From a checkpoint of a small mixture-of-experts model trained on Wikipedia: 128 GeGLU neurons an expert.
Below are experts of layer 3 (counted from 0) of a mixture-of-experts language model. Rows are named gate (a neuron's input weights, with its number), up (a neuron's input weights, with its number) and show model dimensions 128-191. Each number is 50 + 12 x the weight over its row's rms, rounded and kept within 0 to 99.
Before each expert's rows: a language model's description of what the expert responds to. This comes from a sample of Wikipedia text that the model never trained on.

# expert 7
Description: Early letters of names. Second or third letters of foreign or unusual names after a capital, such as e in Neftchi, eh in Nehru, ac in Vacant.
gate0:50 75 43 46 46 52 55 27 67 51 57 54 31 42 58 47 55 68 55 40 44 48 43 59 53 53 44 43 39 55 44 55 55 65 65 19 33 49 51 59 66 65 65 38 66 34 56 48 51 28 33 64 74 61 61 42 41 46 54 34 30 52 59 55
up0:60 47 43 51 56 33 35 56 45 36 41 61 66 51 46 69 50 59 52 29 44 39 63 37 59 42 30 56 39 61 42 53 49 48 61 27 18 42 39 55 59 58 49 35 44 57 34 61 63 55 43 55 75 16 63 61 29 62 43 59 35 73 35 53
gate1:33 61 45 45 46 41 48 62 44 43 47 41 47 50 47 39 46 56 52 68 68 51 54 44 56 48 52 47 54 50 40 25 49 38 51 42 47 35 46 55 62 38 40 45 68 42 45 46 31 41 60 59 66 45 49 76 46 57 47 29 53 50 56 60
up1:64 42 57 49 66 68 36 40 62 71 48 65 42 51 57 69 41 31 45 26 25 34 46 53 38 60 52 53 56 43 61 66 57 59 45 58 54 63 57 30 32 65 60 48 35 58 52 53 55 66 46 27 29 66 54 15 43 32 56 59 56 48 56 48

# expert 2
Description: Sentence-ending periods. Periods ending sentences or following initials (T. Rowe, William B. Gray), plus some commas and spaces in table cells.
gate0:50 48 42 49 73 50 36 41 55 44 61 46 52 53 53 75 59 55 68 43 39 64 56 25 60 50 52 61 37 51 50 45 23 67 54 55 35 65 21 55 59 45 62 73 22 50 47 55 50 40 46 53 40 37 62 67 54 53 45 32 38 53 63 49
up0:42 54 56 43 54 53 60 50 60 66 46 54 47 47 33 47 38 46 39 58 56 38 50 55 37 77 68 31 58 58 62 33 54 39 65 43 42 59 82 56 33 49 35 35 68 46 46 43 51 56 41 43 46 64 45 56 35 42 55 66 48 32 43 55
gate1:65 60 55 62 56 33 45 47 52 44 52 62 43 53 41 56 54 69 56 34 65 39 45 48 48 65 38 32 71 40 49 32 35 33 46 44 51 51 58 71 49 75 61 64 28 34 66 48 79 48 56 39 79 61 44 55 55 41 51 42 49 55 57 44
up1:54 57 47 62 54 39 67 46 72 60 61 61 61 47 43 65 34 57 57 32 48 48 64 50 56 52 58 42 46 67 34 35 48 38 60 31 50 54 53 60 37 52 46 44 71 51 43 55 52 55 42 60 54 45 39 39 49 33 67 63 40 69 34 63

# expert 11
Description: Civic and sports nouns. Nouns such as team, population, election, committee, general, $, in census, election and sports contexts, plus pieces after F like ad in Fadog.
gate0:58 40 54 43 57 53 39 47 44 60 42 47 63 31 51 42 42 48 53 54 46 24 42 43 45 59 51 56 46 49 56 46 56 49 48 59 52 39 62 47 89 33 51 58 48 65 76 26 58 34 36 53 30 39 48 36 37 26 53 35 36 49 50 88
up0:64 60 51 72 55 40 43 44 53 47 65 61 56 46 45 58 46 56 41 35 63 50 59 61 58 33 38 57 55 57 54 57 53 35 42 61 50 53 26 46 25 68 38 60 48 39 46 73 55 70 77 66 45 79 61 52 55 76 38 54 48 49 53 17
gate1:52 52 43 58 31 49 49 63 53 45 44 42 42 51 33 39 53 62 43 36 48 53 33 62 48 26 40 38 38 67 42 51 39 49 69 43 50 46 56 41 60 30 58 74 76 63 44 34 58 44 57 48 51 61 52 81 44 73 67 64 57 49 36 49
up1:76 47 32 66 38 57 51 47 33 50 49 39 38 54 36 43 83 55 47 38 44 53 36 69 50 39 56 33 47 66 53 62 41 45 46 64 30 60 39 36 61 49 52 73 63 55 47 41 49 56 46 50 50 66 63 76 49 69 59 74 52 41 40 52

# expert 20
Description: Opening parentheses. Opening parentheses before unit conversions or notes, like 0.5 mi (0.8 km) or (loan), plus adverbs like also, often.
gate0:45 32 50 37 54 41 55 76 57 67 53 63 60 64 43 38 61 53 59 29 40 58 34 41 46 51 43 58 46 67 46 35 56 71 36 33 39 43 45 61 63 32 73 51 55 42 67 65 41 51 29 68 73 37 48 41 56 50 45 27 48 50 34 42
up0:50 32 50 45 56 41 51 61 52 65 51 57 59 61 54 48 76 40 44 33 36 65 38 53 51 55 42 61 48 73 43 43 61 79 35 37 44 49 38 60 74 40 70 43 46 41 56 64 30 46 45 59 59 45 50 42 52 52 51 34 45 55 47 57
gate1:53 51 50 41 43 64 52 48 54 53 46 50 36 60 42 48 89 71 41 46 63 44 52 73 47 59 55 57 63 63 43 51 54 32 59 58 38 42 34 28 57 65 57 49 45 47 56 46 67 54 34 84 59 47 47 39 57 44 63 44 65 64 66 67
up1:48 39 43 49 71 42 41 57 42 54 55 57 71 55 54 49 18 41 68 50 34 56 30 34 50 43 49 48 42 41 50 64 47 62 37 51 50 46 70 74 50 28 37 34 50 51 37 56 29 51 66 26 50 44 56 52 48 54 35 61 26 50 35 32

# expert 19
Description: Football club context. Prepositions and punctuation in sports-club text, especially for in "plays for" or "Qualification for", plus league names and colons in infoboxes.
gate0:49 47 47 36 56 37 43 49 45 46 70 50 58 57 34 39 59 57 48 47 46 61 50 44 34 56 47 56 37 51 22 44 63 20 53 43 36 54 56 45 45 57 38 65 38 50 28 39 60 41 38 16 71 56 34 63 56 53 44 52 39 42 65 44
up0:46 49 72 55 43 44 57 66 40 69 46 43 50 41 68 37 57 37 39 43 39 45 59 47 57 39 54 39 57 49 75 56 55 76 57 50 57 22 45 47 49 25 53 44 64 53 65 56 35 49 61 75 33 56 52 16 47 52 34 37 62 40 30 65
gate1:60 57 39 51 78 52 40 58 40 54 46 55 44 36 30 50 45 33 44 65 32 37 42 38 55 48 65 29 48 38 38 65 45 59 60 63 35 44 57 46 56 39 59 49 41 48 39 39 51 39 47 38 68 29 52 48 69 81 64 63 59 45 49 35
up1:47 66 34 30 41 66 46 61 30 49 25 50 24 49 39 43 47 41 66 83 39 54 53 53 39 47 57 65 47 33 15 52 56 63 63 42 44 60 61 50 68 47 54 50 41 40 29 50 60 47 52 51 46 53 67 43 50 61 50 49 56 39 40 24

# expert 21
Description: Word-start fragments. Opening pieces of words and numbers, such as ter in Interwar, op in cooperation, 18 or 20 in years, plus He, born, President.
gate0:32 41 42 51 57 26 61 32 38 50 28 41 51 48 54 62 48 47 50 39 56 41 46 28 37 50 45 47 78 55 63 43 52 42 69 33 51 43 40 43 47 41 65 56 76 52 32 31 39 61 50 40 63 27 41 28 46 41 48 53 37 80 32 49
up0:58 50 34 59 55 33 56 60 41 37 51 51 40 63 38 44 64 45 56 53 37 44 30 63 48 40 70 42 56 52 60 38 44 38 33 61 48 25 41 53 32 80 45 52 34 52 40 43 62 36 72 68 45 50 56 29 53 41 39 66 46 46 39 57
gate1:43 41 49 47 47 56 56 64 65 55 58 59 64 56 34 54 39 63 57 29 64 60 45 50 65 43 61 66 54 58 62 44 61 52 58 47 40 59 49 54 84 36 37 53 54 53 54 37 24 50 49 48 36 73 47 76 58 54 42 37 51 34 52 34
up1:56 52 59 44 52 59 64 64 51 41 42 60 57 57 43 40 42 45 50 41 53 48 55 44 61 32 62 46 65 54 30 30 60 56 43 64 43 47 53 58 58 59 47 71 50 47 60 39 31 54 36 53 60 62 49 72 63 37 42 28 82 54 33 39

# expert 9
Description: Word completions and nouns. Pieces completing a word after an initial capital, like olog in Bologna, overn in Governors, plus topic nouns like military, political, business, States.
gate0:61 44 67 57 46 58 51 63 79 43 62 54 28 62 43 45 49 53 52 47 35 51 73 42 49 59 41 55 65 40 58 45 60 58 19 59 61 55 22 51 40 49 46 52 15 58 58 49 56 54 31 63 70 60 33 54 64 44 54 61 42 59 46 38
up0:68 62 47 52 52 64 43 61 56 41 47 40 33 46 37 31 47 43 61 50 49 63 70 37 62 39 48 44 61 49 46 35 64 44 43 59 70 43 49 39 38 45 42 45 47 53 44 50 48 57 30 75 67 47 43 52 46 31 51 50 36 55 48 41
gate1:48 58 31 42 51 69 44 53 68 52 56 59 49 61 54 43 66 66 38 47 47 56 51 43 47 63 54 54 71 56 42 67 65 58 56 32 57 55 49 63 64 50 42 42 26 54 42 38 53 62 60 60 36 41 34 49 41 44 56 56 35 43 39 41
up1:53 33 26 55 78 69 48 50 61 43 63 47 64 56 49 34 61 55 56 34 45 53 36 50 61 57 47 60 62 63 60 85 62 74 44 45 45 70 35 60 48 42 41 46 27 54 50 52 47 66 59 71 40 41 43 61 46 63 50 33 39 38 43 59

# expert 6
Description: Colons, relative that. Colons after infobox fields in taxonomy lists (Clade: Angiosperms), the words that and which, and reporting verbs like stated, described.
gate0:69 69 63 51 30 39 47 48 51 50 47 64 62 52 40 61 21 45 57 55 26 59 43 46 68 34 52 60 72 60 65 68 60 49 73 39 41 68 50 46 66 66 54 51 46 42 53 48 41 42 57 43 50 26 43 46 50 44 49 62 37 37 33 63
up0:44 50 42 62 71 66 69 56 48 68 36 51 40 50 57 58 43 63 34 61 56 52 58 54 37 53 25 50 29 40 60 47 65 60 53 44 63 57 42 60 42 27 56 65 38 61 42 57 45 41 36 37 54 62 56 37 63 47 76 57 55 39 56 31
gate1:41 39 65 40 35 39 65 37 45 57 61 69 55 52 39 49 47 39 51 44 25 27 78 45 53 50 66 46 53 53 54 55 43 14 61 57 44 43 63 57 56 54 32 50 59 46 63 46 39 69 57 55 69 60 68 60 27 46 36 42 38 50 63 61
up1:48 67 51 43 54 52 58 32 31 41 64 52 42 62 34 40 26 45 58 16 40 42 73 47 52 37 27 38 58 50 33 44 44 53 58 27 40 51 60 54 39 53 39 60 42 44 39 39 49 55 47 45 63 48 65 63 49 32 40 49 45 67 52 52

# expert 18
Description: Word-initial prefixes. Opening pieces of longer words, usually Latin prefixes after the, a or to, such as re, con, inter, dis, ad.
gate0:46 55 41 46 61 54 47 39 76 53 31 63 58 56 38 46 41 64 65 41 59 64 36 46 39 55 46 34 53 53 47 39 54 67 40 43 49 41 57 46 67 27 36 37 41 50 41 70 70 36 44 50 50 43 48 62 47 42 57 53 46 37 57 45
up0:44 50 69 46 44 47 40 60 79 37 45 53 41 45 28 58 48 69 63 56 67 50 40 56 43 44 70 42 31 26 57 61 63 53 46 38 63 62 65 50 53 41 50 62 45 38 54 41 45 52 70 44 58 43 58 32 41 61 65 58 54 46 25 46
gate1:60 52 38 48 52 80 62 37 32 54 54 73 56 78 53 49 71 52 51 52 53 43 46 61 65 42 39 40 44 30 33 58 33 60 58 56 52 66 51 62 64 51 36 70 61 53 48 60 46 55 39 53 52 63 70 57 64 46 58 65 41 52 54 42
up1:35 53 48 52 24 16 40 64 45 37 49 38 48 21 50 51 34 47 47 41 50 64 59 34 39 50 64 69 50 68 61 39 63 30 46 40 57 41 37 46 48 47 72 39 36 47 42 44 51 24 46 47 48 29 30 38 36 45 48 53 49 53 39 61

# expert 0
Description: Year century prefixes. Century digits starting a year (20, 19, 18 in 2011, 1938) and dashes in year ranges like 2003–2012, plus closing quotes and brackets.
gate0:36 46 46 30 44 48 69 43 68 60 27 50 38 50 58 52 59 48 47 32 58 66 58 55 58 60 49 37 63 59 38 37 30 32 59 58 66 59 48 63 26 47 49 59 60 31 54 48 76 37 53 28 43 31 58 55 49 52 69 48 50 40 21 41
up0:57 55 48 74 25 49 26 46 63 52 91 33 53 47 42 47 73 53 58 65 51 41 48 68 52 63 77 51 43 33 51 64 40 57 46 47 57 30 46 63 64 44 58 46 46 60 50 77 61 56 54 75 62 49 40 37 53 60 49 55 49 52 64 57
gate1:47 45 42 50 50 46 49 56 40 47 56 57 75 39 30 42 72 46 52 45 41 34 52 36 56 46 50 54 43 59 62 60 44 50 42 50 52 61 26 41 43 48 42 58 58 54 42 56 61 47 40 57 51 53 37 34 65 56 63 53 68 48 63 35
up1:49 47 43 53 41 54 37 62 24 45 63 71 70 47 31 47 54 42 52 57 36 39 68 53 59 53 48 66 66 52 58 51 50 52 42 43 54 61 32 48 36 50 47 61 53 50 40 45 68 40 58 60 43 55 48 38 77 55 71 65 57 63 65 34

# expert 3
Description: Prepositions before noun phrases. Prepositions and similar linking words such as after, with, by, under, behind, following, usually followed by the, a or his.
gate0:48 65 74 52 70 49 61 51 44 52 37 52 40 50 35 52 54 31 07 37 70 41 66 68 47 62 58 67 36 70 77 56 44 51 46 43 46 62 51 37 52 56 49 38 54 41 41 36 39 35 67 17 62 64 51 35 49 46 49 45 69 49 51 35
up0:39 53 50 62 60 56 61 54 53 66 46 43 53 64 51 60 34 65 61 63 44 40 60 52 28 53 53 45 62 75 41 50 50 43 67 30 51 44 55 47 42 63 38 60 62 53 62 50 74 55 59 61 78 42 41 77 34 53 72 57 34 60 52 47
gate1:62 48 54 41 57 42 55 56 48 50 39 64 43 66 34 59 56 48 60 55 43 44 42 50 51 43 53 47 45 53 43 49 25 40 43 30 44 52 30 57 69 44 49 60 43 54 64 46 31 53 72 73 59 61 35 47 56 37 49 49 53 53 51 50
up1:63 47 46 50 46 52 69 51 44 41 29 55 53 62 31 56 51 47 60 61 44 36 38 28 55 51 60 47 40 56 50 53 24 42 51 33 32 33 30 68 57 51 54 48 45 43 72 53 39 58 60 69 46 48 30 46 69 48 49 62 43 55 60 56

# expert 15
Description: Derivational suffixes. Word-final suffixes completing common English words, such as ing, ed, ation, ure, ment, as in exposure, eliminating, insemination.
gate0:55 38 47 55 52 64 48 45 40 51 48 54 69 43 45 75 58 52 46 59 50 28 58 71 34 65 64 57 50 46 43 63 40 48 57 29 38 49 46 64 61 49 53 56 53 78 47 29 55 35 61 53 45 58 62 29 38 59 53 47 50 64 41 63
up0:43 54 57 40 56 73 49 46 40 42 25 65 54 46 52 64 57 34 28 52 43 28 74 57 44 51 52 64 49 38 33 53 59 42 41 36 30 37 48 53 52 59 37 59 57 63 37 24 43 51 37 56 41 61 39 53 28 55 63 38 48 50 47 66
gate1:47 44 51 22 71 40 69 62 69 73 44 44 51 62 62 60 30 58 44 52 30 53 36 39 40 42 57 45 40 34 27 63 38 59 48 49 60 57 55 62 60 45 80 59 64 40 56 70 38 27 40 81 56 78 52 32 24 53 58 37 71 54 48 29
up1:41 64 35 35 51 61 56 46 35 74 53 57 45 51 44 38 52 39 28 64 43 33 68 56 50 44 46 55 45 61 58 42 60 56 43 69 45 35 42 47 30 59 42 59 39 65 47 39 60 29 66 48 40 41 52 47 64 33 27 52 31 53 54 50

# expert 4
Description: Mid-word name pieces. Word pieces and short words inside proper names and titles, such as Győr, Colchester, Swing My Way, and prepositions like of, to.
gate0:54 53 49 30 58 37 58 57 48 55 61 67 07 52 29 34 71 47 32 53 47 60 31 36 51 45 61 44 77 52 55 36 27 40 50 71 62 29 57 37 40 29 39 23 73 33 67 67 68 52 46 39 71 58 52 61 37 50 58 53 62 67 62 39
up0:52 57 55 60 32 38 42 35 33 40 42 40 71 45 58 58 25 42 52 52 61 44 56 62 53 44 50 56 32 47 40 69 69 43 65 21 51 65 42 46 71 61 52 64 29 43 44 35 53 38 70 48 32 29 57 57 56 40 35 51 72 37 27 46
gate1:38 67 63 67 75 68 87 52 54 68 41 59 56 49 51 49 47 62 62 51 50 50 25 47 66 53 52 63 49 59 57 44 41 51 48 62 49 44 44 61 52 55 55 51 51 49 29 54 54 53 45 19 69 36 52 54 43 29 41 50 52 30 49 32
up1:65 60 69 45 65 60 68 48 45 60 46 47 63 33 37 49 37 58 62 61 53 45 41 50 49 52 31 55 31 53 44 50 29 61 49 50 53 33 50 53 35 51 18 25 59 59 49 58 30 55 69 13 64 30 59 56 48 40 43 50 60 20 64 40

# expert 16
Description: Articles and determiners. Articles the, a, an and possessives his, their, its after prepositions or verbs, as in belonging to the family.
gate0:46 38 73 28 39 43 31 52 38 68 17 40 23 62 56 65 56 39 54 31 45 32 50 55 58 62 53 45 61 49 45 59 36 55 35 51 67 57 60 50 62 61 54 46 72 61 51 53 76 17 41 36 34 44 40 38 64 41 35 63 57 43 39 63
up0:42 49 34 64 58 58 65 51 74 29 79 60 59 55 39 33 47 56 50 61 54 59 51 47 48 41 34 46 44 51 69 44 69 52 68 52 31 42 40 51 44 48 60 62 30 31 53 42 29 84 60 58 56 49 55 39 28 67 64 40 44 59 46 37
gate1:50 42 51 69 48 61 51 64 51 38 68 45 61 46 30 53 48 36 64 60 43 51 56 43 52 55 48 45 18 33 58 61 67 66 58 36 63 42 47 51 55 52 43 59 48 53 19 58 48 49 51 56 42 81 61 60 48 33 51 58 44 50 55 25
up1:61 33 51 71 56 55 47 54 47 45 72 42 53 50 29 49 49 22 73 44 50 42 54 28 41 48 45 50 34 39 59 54 66 71 59 55 61 64 53 43 54 56 48 63 47 57 34 62 50 64 51 63 50 64 66 66 46 44 41 55 57 62 62 29

# expert 1
Description: Table cell separators. Pipe separators between cells in wiki tables of results, scores, votes and dates, plus semicolons after numbers or brackets, e.g. ");", "%;".
gate0:54 39 61 53 54 56 48 59 40 48 54 59 48 80 54 42 37 62 40 50 46 39 63 42 57 72 53 39 57 43 46 52 55 62 18 40 13 25 45 46 56 31 49 69 60 31 48 53 55 44 44 66 36 42 53 42 66 66 59 46 45 43 57 68
up0:68 39 51 56 42 55 59 48 47 47 37 55 55 22 25 47 38 61 47 60 44 43 54 45 49 42 34 40 42 53 45 43 66 51 43 46 51 55 61 32 50 49 48 55 67 41 41 48 38 48 53 42 69 32 71 59 44 55 56 58 61 52 43 39
gate1:64 52 21 49 31 63 67 48 52 36 53 54 33 34 45 47 40 36 26 71 42 69 59 64 54 51 28 62 42 38 49 37 58 32 58 65 55 40 77 50 24 43 35 50 41 34 42 51 39 49 43 45 49 46 51 36 39 33 51 42 40 65 24 44
up1:56 41 50 42 56 33 43 40 55 36 50 57 45 63 44 50 56 41 42 65 60 44 63 49 49 52 45 39 36 55 34 32 51 39 67 39 38 49 43 66 45 39 48 68 42 61 47 26 52 56 59 61 35 47 86 53 52 56 48 49 52 35 57 69

# expert 23
Description: Mid-word syllables. Middle syllables like as, o, r, ol, os inside names and words, especially Pr-as in Indian names such as Prasad, and capital R starting Raleigh.
gate0:40 38 27 49 46 64 34 54 37 50 64 66 82 64 50 49 37 46 64 33 46 54 58 54 65 58 45 49 61 65 66 54 30 47 62 82 35 56 69 60 35 45 45 42 37 41 54 67 47 58 60 37 45 55 50 53 42 49 45 53 48 69 41 69
up0:52 74 64 38 43 37 45 52 72 37 36 36 24 39 49 54 72 45 34 58 65 30 50 43 32 48 52 34 36 32 39 46 62 61 36 32 59 33 38 47 60 47 51 58 52 46 53 46 70 51 43 67 65 50 51 35 54 65 55 40 60 39 57 51
gate1:59 39 67 70 55 45 69 79 57 44 39 59 40 54 39 70 37 61 43 56 45 52 58 39 39 49 32 41 42 56 49 48 94 51 56 45 43 63 43 58 45 46 51 32 45 67 29 43 59 39 49 45 24 43 49 42 37 58 53 39 50 57 46 44
up1:47 58 68 54 71 47 61 65 65 54 54 72 25 58 44 26 27 67 50 38 38 45 45 42 39 35 77 44 51 58 59 25 49 40 56 55 54 51 50 55 46 64 44 43 38 76 57 41 65 76 48 35 39 47 53 56 53 50 58 48 58 55 43 43

# expert 8
Description: Word-ending syllables. Final or middle syllables of names and words after an opening piece, like Shakesp-ear-e, Leg-end, Camer-oon, Philipp-ine.
gate0:66 52 45 57 64 43 35 12 45 44 50 60 51 31 65 43 57 54 56 43 54 58 36 12 30 58 52 56 58 40 48 46 59 55 74 45 48 43 32 53 37 70 54 61 55 41 53 54 71 58 58 45 31 35 69 35 54 56 51 62 61 29 37 16
up0:60 31 43 61 44 48 37 13 51 42 58 46 35 23 49 36 41 56 40 36 49 70 41 29 35 51 51 45 55 46 47 40 64 42 76 62 53 47 38 39 41 49 57 60 38 38 48 56 68 62 59 45 25 43 61 49 48 62 34 56 62 26 63 18
gate1:67 59 37 70 36 59 55 58 70 81 51 69 52 41 56 66 61 50 49 61 61 48 45 58 50 42 65 56 37 59 35 59 30 44 66 41 42 40 44 62 45 40 60 51 59 68 65 61 40 56 54 37 20 51 27 44 48 49 50 28 56 48 56 46
up1:45 39 42 42 54 44 42 57 19 30 59 38 39 46 42 43 54 48 58 40 38 72 36 46 39 49 39 80 47 38 59 37 47 44 42 53 44 49 38 51 42 46 44 39 54 32 38 50 58 37 53 55 75 65 68 42 56 37 54 41 23 54 54 29

# expert 12
Description: Paragraph and heading breaks. Double line breaks after sentences or infobox lists, and == or === markers opening and closing section headings.
gate0:54 54 74 52 61 62 48 51 61 62 56 62 48 39 51 44 48 65 42 48 49 69 52 54 22 54 37 38 61 71 43 40 40 36 32 49 39 57 52 31 44 41 65 68 31 43 69 50 40 48 34 72 36 40 36 36 30 55 61 22 57 45 41 47
up0:55 60 61 52 41 41 28 57 54 36 61 61 49 47 29 35 49 47 50 33 48 51 51 47 54 42 51 47 41 42 39 49 40 51 50 52 51 45 35 50 42 58 71 45 46 51 35 49 43 46 30 31 45 54 56 38 85 72 54 59 42 49 57 57
gate1:37 54 34 36 63 51 43 56 56 39 58 38 57 39 66 59 68 60 37 47 08 37 44 56 52 43 49 51 51 24 25 60 49 39 51 52 50 51 43 79 48 44 48 49 49 66 53 47 72 44 63 52 55 49 61 30 40 66 59 52 48 57 39 49
up1:46 50 44 57 56 50 46 53 66 30 56 50 53 31 42 49 51 59 40 68 11 41 36 70 55 71 58 61 33 29 37 43 57 44 59 39 40 57 61 72 35 50 49 57 57 67 53 36 63 54 54 63 55 59 60 53 38 38 56 57 56 38 36 51

# expert 13
Description: Final syllables of names. Ending pieces of foreign or place names, mostly after k, h or w, such as an, ah, ill, burg, i, as in Sharеshill, Rakhshan, al-Rawi.
gate0:59 49 55 73 16 49 35 37 42 71 64 52 39 41 40 52 47 48 56 46 49 41 52 51 33 28 62 40 52 61 44 51 62 59 53 52 71 42 48 30 68 64 50 09 63 52 44 50 51 36 09 35 60 51 47 35 25 53 52 39 32 54 58 43
up0:49 25 52 41 37 41 42 55 44 60 54 59 61 29 61 60 43 26 58 67 45 46 64 44 64 67 47 64 67 55 48 48 59 48 58 47 54 44 40 39 48 62 47 46 46 60 36 68 40 63 48 51 57 64 55 58 65 63 41 37 54 43 56 29
gate1:56 46 51 12 45 48 45 58 43 58 41 51 67 43 52 28 49 49 53 56 56 39 71 62 36 53 46 37 41 53 42 47 58 38 73 72 70 45 51 45 45 26 31 26 38 63 66 48 44 32 45 49 26 31 37 59 50 42 39 64 54 45 46 27
up1:32 44 50 46 37 44 55 60 55 28 52 52 30 45 50 79 48 72 66 58 54 53 45 51 62 41 48 64 61 49 52 45 67 41 36 26 47 58 55 53 66 61 66 72 68 38 34 50 60 39 52 44 71 55 44 34 53 49 43 33 53 47 50 73